config.yaml
n_layer: 13
d_model: 256
n_experts: 64
experts_per_token: 4
d_expert: 64
d_shared_expert: 0
activation: "geglu"
moe_layers: [1, 2, 3, 4, 5, 6, 7, 8, 9, 10, 11, 12]
router_score: "softmax"
normalize_top_k: true
routed_scale: 2.0
balance_loss: 0.0129
balance_bias: false
init_std_router: 0.0384
lr_router: 0.000596
vocab_size: 4582
norm: "rmsnorm"
norm_eps: 1e-05
tie_embeddings: true
optimizer: "soap_variant"
lr: 0.00285
beta1: 0.95
beta2: 0.99
grad_clip: 2.0
batch_tokens: 65536
seq_len: 512
train_tokens: 377200000
steps: 5756
dataset: "wikipedia_en"
Below are experts of layer 4 (counted from 0) of a mixture-of-experts language model. Rows are named router (the router's row for the expert), gate (a neuron's input weights, with its number), up (a neuron's input weights, with its number), down (a neuron's output weights, with its number) and show model dimensions 0-255. Each number is 128 + 24 x the weight over its row's rms, rounded and kept within 0 to 255. Numbers have three digits each.
After each expert's rows: a language model's description of what the expert responds to. This comes from a sample of Wikipedia text that the model never trained on.

# expert 16
router:122147156109122133134131115169107100113127116129103142120141087147153119114163086115111119110148099154096133108136143114098106104129126129072151169140138119091151158125096121136096167093134070124103139165121095128161106165083107105166134123163123105158125123129143173160155134154098125080140097089143170135138105135148121122153155101153173120134157142154141093095161163144126111125128089156116083156104092144103130159154152158126118086102121131079125107137149136131089108134165135106118123146132110106120160131105125108096085113144146150132143111133091090123108101089149116150160142166159122159110130106123192159154138127092147090130111105103148111164145160153125108084109142123075145093113117098153112110140146153112113162112126114136114151126148114094159123125159118
gate2:121127126137136095116171091146157133113119162089121135118118093131118123078124140124102138123114156121121151169106133140103143095121154092144164087148144145089130074128133140174079138156117125123129108139136131099128138154136141114118103123105138137068142132154125111165086172112113126114137120165127164120157166100151111157109089099186109072085120149103131108124127136124123110134117129143147124177125127159130095124061118140139123114061121122118153114105112130159138141098096113176136151128124090120123161157139129124169101131181139154135148133146108121113133142067151149136131143058096130141152103127119161144153114104150102151094170155113125121107166060145135127111121138146159142136136085107111102151104145129128118115148117122153132138118108134112146131192140130
up2:132132085174155182151130115155048117149127155129070116158096161106095109085124103143089115132130112114098124158140109126106138162115118124137071127116148121140166103113119086100133119126147192149094145136152124111106150115164123152129100108135155167117127089118137154134129136155125101122138114121131146049117137154122153138132139139115103170120120160148122126156126108151093195153075105103149126133121123119160157143144155150111108147082144112102130178119104138138124131112144082131136113126152128129117128136141129116112132128163109113132136129113106135161144129143080087154106099154144154146087122106145109173125180132122122106159126120137118079115111109101075142178156123136103126107141165123111141151112076123101142124144116107110100133131170090137116127116145139
down2:144146147123131141094137126158144137142138093101160121082108142132124075139148112157192128095111153116107131131050107137122127133143158125109141119149108102060121105138134132158107122123165145128130146140123116112142109077142100121150116127159096129137095134153125099123117125133173146139116095136080137089140139120133101109123121135181114092098097160106114152172148122099146156138086080119133105146165137118122093149153095123162116188113109144150126143141146149105094121121142097135131150091119105086128103157149156108120126115147156121106159138166151167093161142127110158104110122164157091136148147129127151184125114117166152113135156145093110134149112103141170104051112174097156127144117108148136093119141143113081145154107127108144116115121128112120109125158119120
Description: Place name endings. Final pieces of countries, states and cities, often after New, United or South, such as Minnes-ota, Queens-land, States, Germany.

# expert 47
router:113126134121119132169100134113100165173070161114149132101126126099155127132089135094146115109125101154105127121092092133086122124104113138098142124152166096150145147124145119138074151127149117087142099158113151112117085178109106079125157137161110124123112107169166140122100123124134080112106103134138174132160151113148111108092106119155160125107109152138162144124168086182144116165126147102089147144128160110113093139137137111104088121115141099137094140143149163127087115090152133145166115104101110088095114132165108120149110122084150125113122089138155109103142174103110100086123099088149083137108101159107132141152153148087147091133113114121132104159102113121147120140096137140149155079166135101130110117113154140128150117095117129138117161097126140149138126157145109
gate0:098149145136115140150140145134082097148116114134099125126101149117087092141113102124142147100112191110166099125119102157152079091107121192135100117138137101113153083101164147123143142122179152106146115110144154158120154102168098161159147133137112139124168142112109140108106108113138127127137119119157152114106125162133116116128120151112091121162076138124137094148183115126160198135127129123106115156147130131131155146155130099132173161124125167104123121164111153150152157114150105148156117135153174144149174131145099124162158110122123106135112161110127108105126113113104139110155138102114110125131124092118101137160100108114137169112124128124131082131154108079128145129163085125096161113160097118109136140157149100118117143143079179154114127090166128159122131128119063
up0:137092162144135110152115119097131162108090102142135149135151111163178117114148137128127106145168105156116130085150156148117138152128155074139128124104128123123109178151120123147095087158100109142105118139147095086129111172095148142112107102106129110135100154133150112108179122145116109086125141150145100156159193112131138110146119117133127108146149125129156149108106129097105133095155137088151154072112118166141122127104115094107081121137099108111125150110125128073111088177109127123103149144140074115140109128106142098073105154125131148123105117155127128154176139142127118146148117134152087113148152146141127098117170141184113106097126121166130175105129166147160101109075163145154134158119121140145149099083115138135157121161148123102164141149107112121136133108155164
down0:078110153143105106094133119173145090120139158163132100173153155147079116117105085116143125157145120097141125086166121136145131103094140095124118162114100163099138114117154077132144111099165110163151124105089104094129111120150092138125110084135134163168144134137121089116086075108130118081103131141166121139110142135126108149129117116149092153090105161130115110111170136139089147119114140168152162156136149163093132183136101130150122128130143149145120139078125112129131130185123102115129096142100187125128164148135120137148141108125119089125115167122125151119123139098109153133145149084146134162168139110165060132140128151124136131118123167140153109142095130118093130119119094129117139151139124143110101123116145160070171123110113167144112145130106131113106155135147155
Description: Romance and Portuguese name endings. Vowel-rich pieces in Spanish, Portuguese, Italian and French names, such as Cristób-al, Setúb-al, Jo-ão, R-oma, plus nationality words like British.

# expert 44
router:132134103153123143158110125167118159100088095168114145134148087098126110140139119165159180167150110169135121136138120144093154163125142166126168084139141115141104110157105080142139145093145070086136124172164137159164137093150131094104132103119080141115155129171133119122102143147125147157136114155130129146117162174126126131063150098164125095129148115083098132087130109128135119103144136117123131106118134131111121119154103160169124097096106133164132135088088131133123153135141114124126115127121092129129147098153144153103111132144133096117103115152168097085129100104181094166140136104127149133101137147133097180163156115155083133133129138092083116144126114120163122115113095134118095157134144108104132102143174126101138134160100123135116144161141132117140077120126094
gate0:113150106125153089139073119118133073142132126142159127137103153122085099139118090110099160142160142115153111129119122146076132100167147168125119103095116091131097119139101091140126152114110103132151117170092117141150129154130100110098117115132103086120111108137057107069157149171158137129126102158114183158116134113140133163114134139122072123117105124109097144134113129124166102141147143132127131094121133098132129099175124113134120149161092141147086124100167118129103121123110098146168167096141127112140129137166131124139124149105175130137091124119138126133146125094132145134116152157133104150141164122092104149093089114121103182088106121094104143121143108132170110096098162081128129107113137114104184121103107121133155135127091107133121135130183108104133117095157090
up0:120110143150093112136135124139119116166117156151130098164099118131140174139151145143131093128097156102116106085135123106174152144101143098140103139178157111155110143102135099148116146146164144141109157083155138138155094128116077115135139138175158179146094107137130136148173112103141089146128097109142104088085147121110130093108111104130167149152116155181126108104136141110132157137139121117118078169123109139080162109113118133133112096146129155143162128154144193150145118071197123116100122106130132160106115150131139095133129131107117145130187151164113114117103135140131136110119143128117140166125100126151118095149158112128131069153115107162164124149104106153139118110164126146180115149136099126108081112120138121132124146133165135113107095154092128156147154148102131
down0:121126107184148086089127113136129111166117153126119111088168123122114123139115125140144129148118140157121117124161142112096112123110117144127103133149133103105125119122138152087116104089127135085170123127128108147117096111139097102113130105115186099101137122099139133087151144086133144140140133156093124129177086134133151104146125144123120113125161086120087102125132092149156138168160105135130157160138152108133118102132142103090148113138143147131104126110150098145123101195146132140140159122120129145118096091138159098099098101110125125142147106173137092091167112109102173149171133126126079102132114121128086091117114115118124188106142143141173058134140126110118106075104099143108145180128111167124108082142084089126182128115155116150099139136159132115131125089120143
Description: Slavic name letters. Accented and consonant letters inside Slavic and other foreign names, such as š in Lukáš, č, ić, í.

# expert 58
router:109114158166085125170104141142092138124106120113127140100163153172140149107120109131118122117150109165152132160108116131082137145116153129095153090147084129123135114139141156154146156095149123115144146136139132136140116172129094167134130140110108127121093151129175118116158155153188153163114104132072136110154151117100135166111107119137121112154143111090107106103108117123123158101154087149085108165119120131126089145089138122153155090133122168119158129145085168102148126132156143119122161164125130109144107080097117138169122162093126177148138111088131092124078170132112139103138143158148103162133093146117157147111093156140121142141164149149143126153142136154111128110084169154162120137103120117139116115181152137091094141132137103147125135164166153112082125107164106
gate0:086083108104129136131117128153102110100150170133119136084149100163118097188122137146158142164203145128156165112122110130107087146155100137102118144103131168103145144111139152132131179162134082129112115184135118155118110144141144154147132139134105126088133156167094130118104068134133110139151132128156137142148137142162075149122121110135149135095134138123148089162170127149096136142137111117092117130150166126122080161129130102158108137090164129141125076189146103113111154140131116140107162124125128136134076161151132121102133101121133144121131122138129105175122125120106144101169133110124114137147125108119133093166151129124154142079078131101141133178124155098134115129155157134123159142103115112175171135134116134077115103166130122127128142123171153143130090107115114
up0:116110112121143157117136104155115193146121097142129107070111118128098128089114112137092101146148110088170118139137105094147135140161129124132136124114140142093178137084126122158104138129089164130107113133104140148129121147158163139141131099131107103149118141129122152125147110108156115089152116092131105119137128141139165136140121162132102112110112149125107177133161129080074169114113097125166144132144143172136084143166091121158122141115131132154112064092157136139110153117118156131147128100116112142126091135159082092095135088098138124118142139101168147137133118171128111111145125123144165118128145139149160115152122145129220153131127119088144091142171141126126156111124087140095153120149091142141155179080164129091090118133119096134114092095123128127139144121126096
down0:114149166145118167142092088149179116135101104145167147153132105165169148118158120124120123113111111192102142111133134124140110159112096114083147129115099134136138116171090120126110116076134110125097099148133129118115132151094143122140177157111159122163123134101147130132107123090131131127105143118127149078149126129121162089152174142149132124160144161104129109128123128168127090175159104130134151124142070104154126146082116088138130164126142147128102156146128119095096090138126096108094088164111122110151148157114147119116105147166147152126101133127072090142145176132157133158109137103113135151127131141106131103092137139145124082093147147131085178130130115092076089108115119158125117140081138102129106081147139141097127126140143104100142171145114089129120104151134130
Description: Slavic, Asian name syllables. Middle syllables of Slavic, Indian, Japanese and Malay names, plus year digits, such as Yar-os-lav, Yug-os-lavia, Annabathun-i.

# expert 10
router:108094129119108142168151129124118145115143142088109136156122125149110168121116153164112129081143105131147128168166100147124141145145153111092137116169104148121087084158145127145126161102144123141139145178159161153119140113109104132137129138104115144147110159082154100126119087112114108133118117101086178133122117107107127126117118145104117074095119105107088126088097130160155076105154121142149150127107163078103086137140080184092156115176122128128100121092135147089145123157109100113114146153088131136149130108123156095124144135112168142168151144130123097135105074123080110143103101150067104090114133111144108113113095140146107137130139133150172121124154143115106129125158125115151118138122155100080173105139133137113124146156121146133170138157163141146144161105159141
gate0:075138096142090116090110133167161135177097131134090106133097149152139111110149107153063161160092121116161113118148180133142152143127111119082132127103119113082073119114119099124157164129157152127075107144103130120139125164115089105105103154161133091169117096141155142112131085106078142159146123123178137122124106121117146180130131113111096111122140141140101161127113120115116088126110170115123131104139134155086105106137126113133095116116112120157073117119144164129095147157129144083135119110122120143100164124114103162090125088115169119117145118140126106129086143130107108122127113109118086087141135123101117139160143156125181149144112108115132103144117121151154130130085103147158117096134152155140137124094138130079114133150120147082148115127163171111153105120111120
up0:111135126117088154133137101092118131101138127100096106116126149119140099122067134172140101133130124156141139134124085122126130116128167157162120114114148151126085160129094187143083143167123090118131146114077122125157127127119192099153121103150130144130116157092099135145103112156097096120129126096088148117122139170097126102152160191126135107107168129174106146110122139129105130116141163152139170152113097174115153123134117162145156119068128138112134139128098142112098158098133113081124118157106128117128113109093110114154130117112085109101119135162154090145100116113125145103117107106169104164109109131146139130116100082142094126122176109097160116131148129104131099130143125093136114136128134140125135101151132093156097115148169150147058112137164111168112173111131135
down0:146108159130137117090123128117137134127131170093145138133098145134155158112131120092168135152195085097149112123102113128090162128130097111149136117130130089101113142159078088134116105108155109081109125167096128085119145155140129159092097156133124114157119120129118127119148155168134166118157153141101104115121105139123157128048108124051105104090141156156158122127156123114084140093116141143102106136151162135068106145127116112132103139138128115115142145136139124153112075141128113135150159142152097142132142145062084136083148128155120158092143127114129120140157156106174140131085092133127124136123120145116120135126118121121137122178117101123129127123151123120094150153123122145116078078111126136125153140078074165116159136111102129156120118134129100164132114127106099
Description: East Asian names, media. Word pieces of Korean, Thai and Japanese names and media words in tables, such as Jo-ong, film, album, Released.

# expert 18
router:146132156089148124148127112158127129115113166113146099159136104100116104155093101109105122171150147160136114117152164092154122114150112138144165174111085149126133133088168108099141137097095160147134101116120112135151132140098135128093120100134110089127082121120118102183091115127153110116111095087122115180141110128155110108142114082147140160128154101094125123166124142156137125147142144096140114131087128106168090107116114153156129187114112109105128105102127133154123164125134146127136138134073131144090072079129138092132141153143135087099113107126173099125129100166170103142136122106132090113152086108096103119146148181151165099138132082150128081152136128099119130149092120135121133120131133146129130169135138129091139131163136130101126103090151083139172125159121117
gate0:081149162143099103136093090132190123154099180152162122145131139145135079133162133120126142123137126158131150140151106113137152138098127146126081118091129089105129158140142140126093120117141131106150092122089109159137138148143101140102064102101148150130135132117125120077144111097143134158102143123137159150108129168126123143120132127115207123076104133122138119131122161145094138121118104136117142132171146084104133066140118110148141118131131081128071141166172137154166168149140162094159099126126144116140103145131129100147147149114086138133088099084156160143095128089171134132159107107121122163112110159135101149124101159086111129128101119125132129169113105139137117135178174134175154117092106118143116137131124118146126120110099124136120100149129143139117100135090104
up0:100142149146118167135088138128138091154086174093170124134106124150139102113116129148116133141163144127127134087204116158123129156148174136145125098091134142095163175124139092084100138150168113072094140145112120140124143155144105147105067128145159137116141112164153127161123132144106139109079119154099143162128111158150140132129113108128123093116100161126135150149134163166113131149149093117133125177153121113092155067152118139158111085126126125138130118111101138151132136109136121135092115092105128136144108128160151145102116178124074164134107117114127163096151143148133132087091151121103113115129088158121170155166110144129119134074108107130091112146138137117153106131125146112142122121088137152101109177107118130164124163113099107133112129128143130115081091152147123
down0:101132148089104158128133110158168104114119157119162157177140153131116110176088124124096145128112077140126131146090143143144167183135090119092124141115184122127104100122114176147132121114169117140115120135134108140166133165166115088080148141104130137112123094089122154151118125106140127132131093104129141134146171083154157110111113097130140113132089135106134123127163139150127136140128180098103105156119116133189119101126119121123114115137115116120117133130147096121109147111138143128134102149135074136128090146153076146136162179142136117119100117113112166170144153079110127151121120107134105146127103119172175131154105168140122133151144143119091133134129123145157060096123100156075106166130158105153124139080114097103132136106137142154106129119152144084092101129111128
Description: Field-label punctuation. Colons after infobox field labels, plus opening quotes, semicolons and equals signs: Fields:, Website:, Launch date:, protein binding; RNA.